Experts of a small language model: 11 layers, vocabulary 4096.
Below are experts of layer 6 (counted from 0) of a mixture-of-experts language model. Rows are named router (the router's row for the expert), gate (a neuron's input weights, with its number), up (a neuron's input weights, with its number), down (a neuron's output weights, with its number) and show model dimensions 0-127. Each number is 500 + 50 x the weight over its row's rms, rounded and kept within 0 to 999. Numbers have three digits each.
After each expert's rows: "gets" lists some tokens that make up at least twice as much of what it gets as of all text. This comes from a sample of Wikipedia text that the model never trained on. Tokens count by the router's weight.

# expert 4
router:479522439516490401543449542478596488611435467502526456449459479519519436474545478364560562452593475474495474433532551529387456524482387399488541577520554475487465449450501450464470494512482562516457561414506479514438538519548538537438461558611481509533602484547533434525486542516411524450541481468529502461486536463424582536491500507491517519460632515510424534499481493552566533453555
gate0:499502561521490480505556608515491523457500521502446513517545563495462457456531423505495512491463498489494460441513476507483424500474549451555582494545475570456545541502453431559609505599491546490407476383514564484564592625582463455515493475452532552395501659453478449479575577387522490543566480441500503482501510508457503527524543618424496512510461513470453521498610550466543469514505
up0:502528507557496550567471539497484486527495579437453545484499485517541555508537545482464503588486454551481493502546603589536541609497554464595445523536483570466388527545472502578522468534486555556671468411532520591500573483444547479509538563443526431533597474509482401476491478545464457545518480476461419542463553501466519415502561518510521510605444485447576470502446503527425416553474
down0:425533599469453528552475475530470498530514496455535551454476483492488578550448516436462518529444522482460560458450569493551517436476420442406485414510443543485405577413572476396505481332571428423544494469459480508507521510567523407536465530497523510493412450491465432411502532502588425486534500480477531511555512530525542419498473517538466505520397451411547491436469496553492448549572
gets: " s", "n", " S", "om", "d", "p"

# expert 89
router:503499458444549510523512531552593530504537519427489515513534466497458542409524499524504534414448477535493401474622564510605484529455386496537497504440444589560446600601468554484545558452568528533527506420411488431470554567501519496461489481566589458498441493567457461504488470470443453501543600465576494493543604467439509570436511583519531436541548489434511470566535485515502533513420
gate0:485555547515571569489527525514476536493401449549567531499480554485505570537525469522469559522541498606517526574548439506506585481516482482460529543451448577538419386461475516636408459521456464504489515552554501507586546458546449424568492564577512460438442589458457377416473532415449512525536541522511454509573498494499502524578538596441511554434515495531434558501492504392535481502498
up0:474512515511499569512498460492526471406470414512488490457508495404520429397405581427441454439488470616446498492543528398421510472375491470537430418485492575493517530508535587464570512513544382417483468533452424557597540480498437504552540472414501517520493478431491441432472460551420434505417495468474488512477492541516434461522530474527519569533463474526608505544459498452510531502436
down0:564533489437498541514451508471412507535540541448404567533498431468472463522519455457572476506471448492463503528612493537524533476491396494473399544528466484556413490420461489554574556476536480431506546638564471547418519461454472515440577543462497483474494478550520465526606534510489557490576537448461501513522536538508400475563420497545386561464515457519574547557592412519509543525407
gets: " B", " M", "B", "M", "T", "C"

# expert 107
router:461508469465535480565552501413456551554478467437520511515535517470516437495445446552450588458460450507459466459431405420586551489507425445556552550429491489537577457596460467480511563417540468493571565418459574441538530506428475426446534499529474471498501574480493551368517511482455430486575460467507475480470590537516518502448579563536468555494515393414410530540585454516494512442518
gate0:488522518519600499548517647493490604503486424507432503619433544559510483479535513486543517537601402540439499488568558536480447439560441454506560552547536566518433497452572548399524488460456551501507478428492513478502539490617521542415483530513394510558503519490491392438479492441517512482511468532496517510512470479543459459479434580456518451457442461582500547548493513564447613568495
up0:500465512489526421499483487428503440529548540612532548470502520524526562398524443501512589534531493550537594491493562453475491438525415529544644429476505548605548500558540443515543534572500548489495557377417526441447509523482461535468456498534472552592506432434484556518378567507561548507575559442568433510445546470484483510530424442527509490536537470489408527455516506515448506566439
down0:408463459555476532475526480540506490555563518497488479564518520451577524511470570504473405545575495482485508567485574500476440490548484495482529432542592463541455485503472585559436452509496525529571423561494654490355528530651435476585521394380449474549487486426518532524463548483512483545423501465524522472476466522575443485514475448419527493551474522516493437526457477550513499564422
gets: " (", " L", "===", " m", " l", " \""

# expert 12
router:448474507453513449515397490479516518511499508439513520531550563569476526485412457503556550468531528468498519584442564564420442468442362471406598579528526436474503444439499453405498578486543460538540503389477471487451447458505524556479583542491487513461433556488541507465452459453455469483578487450380458456568506539565551559535547579561519554468410445518530503480480498446603519541454
gate1:463561505488511464500552550552545502518454557435386520514423486567628612477550565529569491477575448403481568517503473526471563419543487532522532507531503457469517533473461536546618504510442526494492444484480427570459537541563434474551473589543467502462421481461375479494506518400515509379546521521473438485611506462491477420487432503501498459495511553475412540477507555477477403455473
up1:460434577451499475491492504475516578501433522584508456473568521461624566393494386497456390518506567485411470489445527459514549563503515519528488463471482495411570451589432467479487493512446509545468435595454608491480517562444535421491484533475518503531502373478534506581415465587496527532528451501482556527468529573368490549482501385503515558520501517458516515493498574495529531480449
down1:494571504500528586537562458485494482501490519552458470568382550495541518496488498561520555611431404345558538440525509460521514412528492464453566489434538487586504574537431464550472479481570538513501483480444568483431524518505508421472528479521581543444470490596563498532514648501413475463529587518513482546592465457430511472433463572504470466540496522469538479542499595513550529537560
gets: " ", "f", "ut", "ot", "un", "ub"

# expert 100
router:562545465425502452524476507517497509419464472515459462466485544443516597502448504612438520536535499556514561464443477512536555498511517540538536569468513459426471473450522527417442620507483517539479575535499475448478406509419456535471591542573614585546514406403508474465477495489447557495529489523464473436501472409606489505489510440512411413430511452417438453419488464478525386477535
gate0:429500517507540427452591501487468490514454464575535509523554502499552497537523577454495590540536435526483513457452456520438486443556488392505502467533477426563475532631497453502564507446514482543499541460531504459637466591458553578583482499442522440459506448510460480502493506508429518495468559538520588506422527468510492440547440621577490328462522529431442440532502500432448461513441
up0:468514493541475467497519496441567585473526563417554468534424494485482454568484514513528502448494494502502444534448499529564525410460490443528524534538450564559391437446401416498378482503568566507574529548640585460630457472486587557485552533520516468476553536529483472584506456474526513454484513517533549532588502459399522455578447569557448440491569503425531526465517506561483486438484
down0:541488514502535503521415371393492592396542554463454502525518464487545525530533430449445515483485531517529530502448513533537410537503486491520497522421552484489504520595552526537461501523411456507513554416499563604510433451545433476454543493525520527476474416497563378468589585462492478502543491533506430444418515555545559553516594458525457460534556510469573521486644469502452400498528
gets: ".\n\n", " R", "\n\n", "==", ".", " r"

# expert 111
router:420506547533559446438457499425583478560521404467433529471560570520494564529589478467562495488455630409551492515484459460519459467466502445502484539539599505518560409589469585562544369494501453537503480529562533570468500521513486408444538522528507562409467493524560399492511506437526553402476546553475462525519550486499501509482431468444462459464510535549485452424485518513467593510592
gate0:558513554459383403482609496441477504559511431479551587529496455548512514520438509473494521446515519547479504535505481469557536430579582537492508524468443631474528420520509518471472514467467432421471436518517517524532600593558488475449519403510433482519508510604479429485583522534452487505488590505510548421568520520483456497450525448453465448540556568575443464603539429418544549439512
up0:542467458509567480529505503482497567494598584510430460453492427599484444496491589501424586472471458471482532507516487458428505464445435490578560584475545415495471447476425441474567513480491500509471450570515482585556492511431518517565464515571458497541552535591579543525540479601427589539508477547487469566447488584433600567501536435524456586477488548537505554473443587493543564522417
down0:512484451468486443567553492510486517519594522576463538481599476407551511459545522558513447540523473528451478474431485471529522426541547450544499505482539427561522520477557539514480495425555515397480538478552463566500521487558462541550567529453640449551443453492536491504547437398478469553533436555499358524424430487494511572578551583459440545541446579484585538446430522465439461436460
gets: "ov", "i", "av", "n", "ent", "eg"

# expert 123
router:501488580410556548522489471452523496432527477560488388433605477486440584504436451544445514488531494491444547430437550480495456426568532597562468500509501515468421423468438473501452598444471418429453545531528498455502517443468525511417485426566488584510550446404516452565470504493477601429580522548502496541404407458520543482420541463523534493439403495452517494503495526531476445527533
gate0:472480527567461518560550463534493620530493466522614535496500457639517438496498423525499543467471475508522448461488526533462513492491397488547538400551482585571529434462457435476477457513491562462497597471561408538425573468532529537436484494542449474460427566536503435502447588565409491525451583367452528559500522556490456564488514523511603501531480512507487492512525532474571490581419
up0:506515464472442464470475540497501460445443449486475416511536538446509463503485565511491466502558526481544450584498477552518588564454567495512507486593491557470593543558511417407485419451507534495473537458432491517537452544508588451556545576476522588615484417552416502519536438547602458490585388455505457532519546549435515460531461494510461597473496486480462681474552536473525470463483
down0:555561426500487437456503429432473514462486348557535468522534510482469537466511484536558528467501510480561468523483486469452512576473616494513543557439429528500499450522501384573514530442516398553565484426532530456479548589516397494483451529555545544431578527521489465501501534401558545491577550556528550540474491467490488519478505494530599578451452496572547494484523508420385540424613
gets: ".", ".\n\n", ").", "==", ".\n", "\"."

# expert 60
router:432545614552494387513499468532567594533560518434523593464481457459520463466414400541571513575408451460588574464503504471527473487466547576572479486472420451612455523484421544548437501455526484454430509485493490555490501593498524540463479570444468513517548563465462477497470426531410477465513422478548590537438503477484513431491498515512544495501570549571556448432495477481450580474553
gate1:519482595522429456426503523495486469409565356520570598558484508589594486539542481544475461469526447512447500407513565452394579458468563550502426493509589523519506491606489417492478492563469490506496588427474426472534478540516533467425426511529430434515480478484520526444500525529546476462591505607462517444496530490436513465542504488460532544523455488427433528544403523456486459443442
up1:519547578483520523540564598465526542501494442518551489485485550457513368551482471539458489509422574395503509551484501475549518468514550495391478488535561542456480470402507397588466511429495432547537593505482487549465415496454514484471570486422599466587444420452523574547544470445515456532459525463630476450572452492493568501464523468461499458462404556504564528490511435504505509415552
down1:453512471401488489494455510491579431491573552442451459482511492468470530492487502458606550498469485480533681527475470461551381553496482501533546502469500544444550526389435478509502413397530479548528500482563533464481486531545463567460481461522521496397446545467548552471519563389504472464564450502532550535510441527511567568552397428459496560508495496593498561434535477488407578437492
gets: "5", "3", "201", "4", "6", "8"

# expert 88
router:420555471494513425550501507432532564480481476516447552519431504564441446493509569566495538430464530535529427546496497445449562581372507501519434395522523429586577493455578450463530583415547534463413548401482495523507546483467549526442555519503471509563470553542502484431496568487451444511518496454489476399438601535446503564491524500561477586436519467450493555446600558498582514508490
gate0:550495593523621436477508527442475472547484486436547552509449454479527524493459463554459538447465458501480463450433403505446479492550540403500572559454520544524393645459533440510563562509500481466439505452485468427465561495498426485477468522470362429522534488502550538402516606471497474531507587537536510534461500516533507449436541494568571521584510522437475546624462491529465424512463
up0:426513484556503506528629514539467433407450447566429494545526479574482509388582468536574477438513505555477527412457555550470535489493451516573517584535507498586526547591532536576507479524547590481535502554507530479487548500462508507505443536451389512538536470511460427527546559477448536500598547579497485522542550483515451430464465542626493466499496498410527433481614611538474462486524
down0:528547624467532559419553546542524529524474486488573526483512504419514538540447459457512504500396485539562524512435535538431577425520473534503441439508383521445408488564515509456520495478417416501543573517478570514496411477511470477578541472517390541499494535482501530517552521550500586514424501455503512536448483498429542472521575468506423493557453520558555472442424512571338531498606
gets: " P", " sh", " f", " Sh", "f", "m"

# expert 7
router:479539438474559534546535525514541540504439538479484510459464557593486485551519468459563570540553410556420391542384502480497502546485475525551493509484481549456487530510527491371460557514452649498466448493520511564480535516436551526458472566479546456537574459553403564498485496526564521450438444491549564352485522488568492464424590453498460485428455484437481508536514442468524501625467
gate0:463547484402532546479550519576537559374520469501586527514464471482433533522500478546478563457495508548493565504394461578568411471513544450502476454551386481450468559468408532513501510497424419525470459536388527534469510496538415526583616426517518452398570461499509472525484544484430455575525484480515518562522435612507460539511493436534511436477485508561518442588500511459468441483433
up0:613589494515438450405507514488517465560553519454480503558470499391572499456482487565477562481449463514499544414508495473503505518532429586496511476413477488437604498552454432474548528498549585572507543424513546613484497470546530546472454510493431436441494494476492500484534368565512435449446625428462469525575458552417531553518477535429494451530592574434489488491475503524420498473508
down0:543525532514477514500440495470544506455485483543535518535459512514445528615505491457519570520492609596616439550471531593561630501549550527471544435446396513450421493510560511502481574560624486483518496542590509430557471564603539525558455530528490461507481500536438485487499501489500551499387474504458495482485527426425556486495457533548426532389454432490589483483471527538438424545489
gets: " D", "D", " d", "R", " L", " had"

# expert 64
router:612437572506494491478443620505504499531457486488436483526494497577533483480546471531523436478567522436524454542439504530470483577568506487576503430466459436503504464481420607574540508444425464491523391564445523564494519545568453488471455446468517498419562435570618423520561536483519462468473500423470435403490448476572483576422481538467469539594536431469451525533493482533549409474539
gate0:472489510567569521478532443487563513512430548474420498512464439525472482437550509463449502453523523511487513468504503608418544545524366437519527452490559527445391458555588525402530576536449532435554549502490464489520549502474417539541607498489499486552555502606389458528477478493513524523577494410622552529484515521398401508481511474507526469465537499455492532558522626525498558477427
up0:440526470495435529528512561495535626471557641505615506460455557531517458547452451437537493539496431489458475458538485490477467534559475507440518535482579544557488506448481459442512509493495529529515563469542566456408425495503573512505458552530574439547544433447449476502441515454498566409502402441564507520508487440587601475509477618510486461545486463508572511527412426574595565525442
down0:415510438562559575527543441411566524429483506462438486490412487513479546553411446492402579535585513559507483480524526543542578432532443555463530511500472499464507590503455491516571481482524406491484513515492447516446432508533458480579506508519499465541534441394550560466462456408539463570593495455434531434565532460497433458514415538521658449472457524512520525563465545440433511552509
gets: " |", ",", ";", ":", "),", " –"

# expert 76
router:471485413467555529513533515504524514515602430516525474415397470534472470537499459487479490496534561494425501572534564444477511497538489464519517589502573586475513476452600571430434517536516483578480521481581505541468476528622568513457516544541529488431484468534467406499539655448452537496522542442446363510505503414571561549539563504522510444442473565547599530565477495560506542452511
gate0:450445583560565483431577531406489535524562430499509528513465433512539497586519581494468622448591524577522565478466516438542493427513503465565591515503443444489453460518567458539565537525532542480545482479523501545478597535506485498496445475449476458448552421566494479475531532428482453356460593526527505441487509561584466496534493481465489482572507493509562474582373462463477556477596
up0:545461451556482546460475530528488546423448665522530498585579530520470450540447525440512540560603473434468380382470503454548546506479514554426512474551544535470473491377445517471566544495482529527521486425555547379535504487547474488538450491542500418543527449553526441410444431410542533482484544547531537496494385548526489420545487525465506452469526427477478459553474500474518457519532
down0:597479479485477512473447497477551487502337542576500436594455534412539401588450524586495446563489470528576520599485478490533452389423459513484476486497514526618510503481505508539464609515578476503398508475595429489515419562470494442473563524471576458487518553592496486492501627573537495521509514565545562442477424537497499515478480467435493460507480508515542479532518496492527461514543
gets: " S", "ag", " P", "ist", "g", "ust"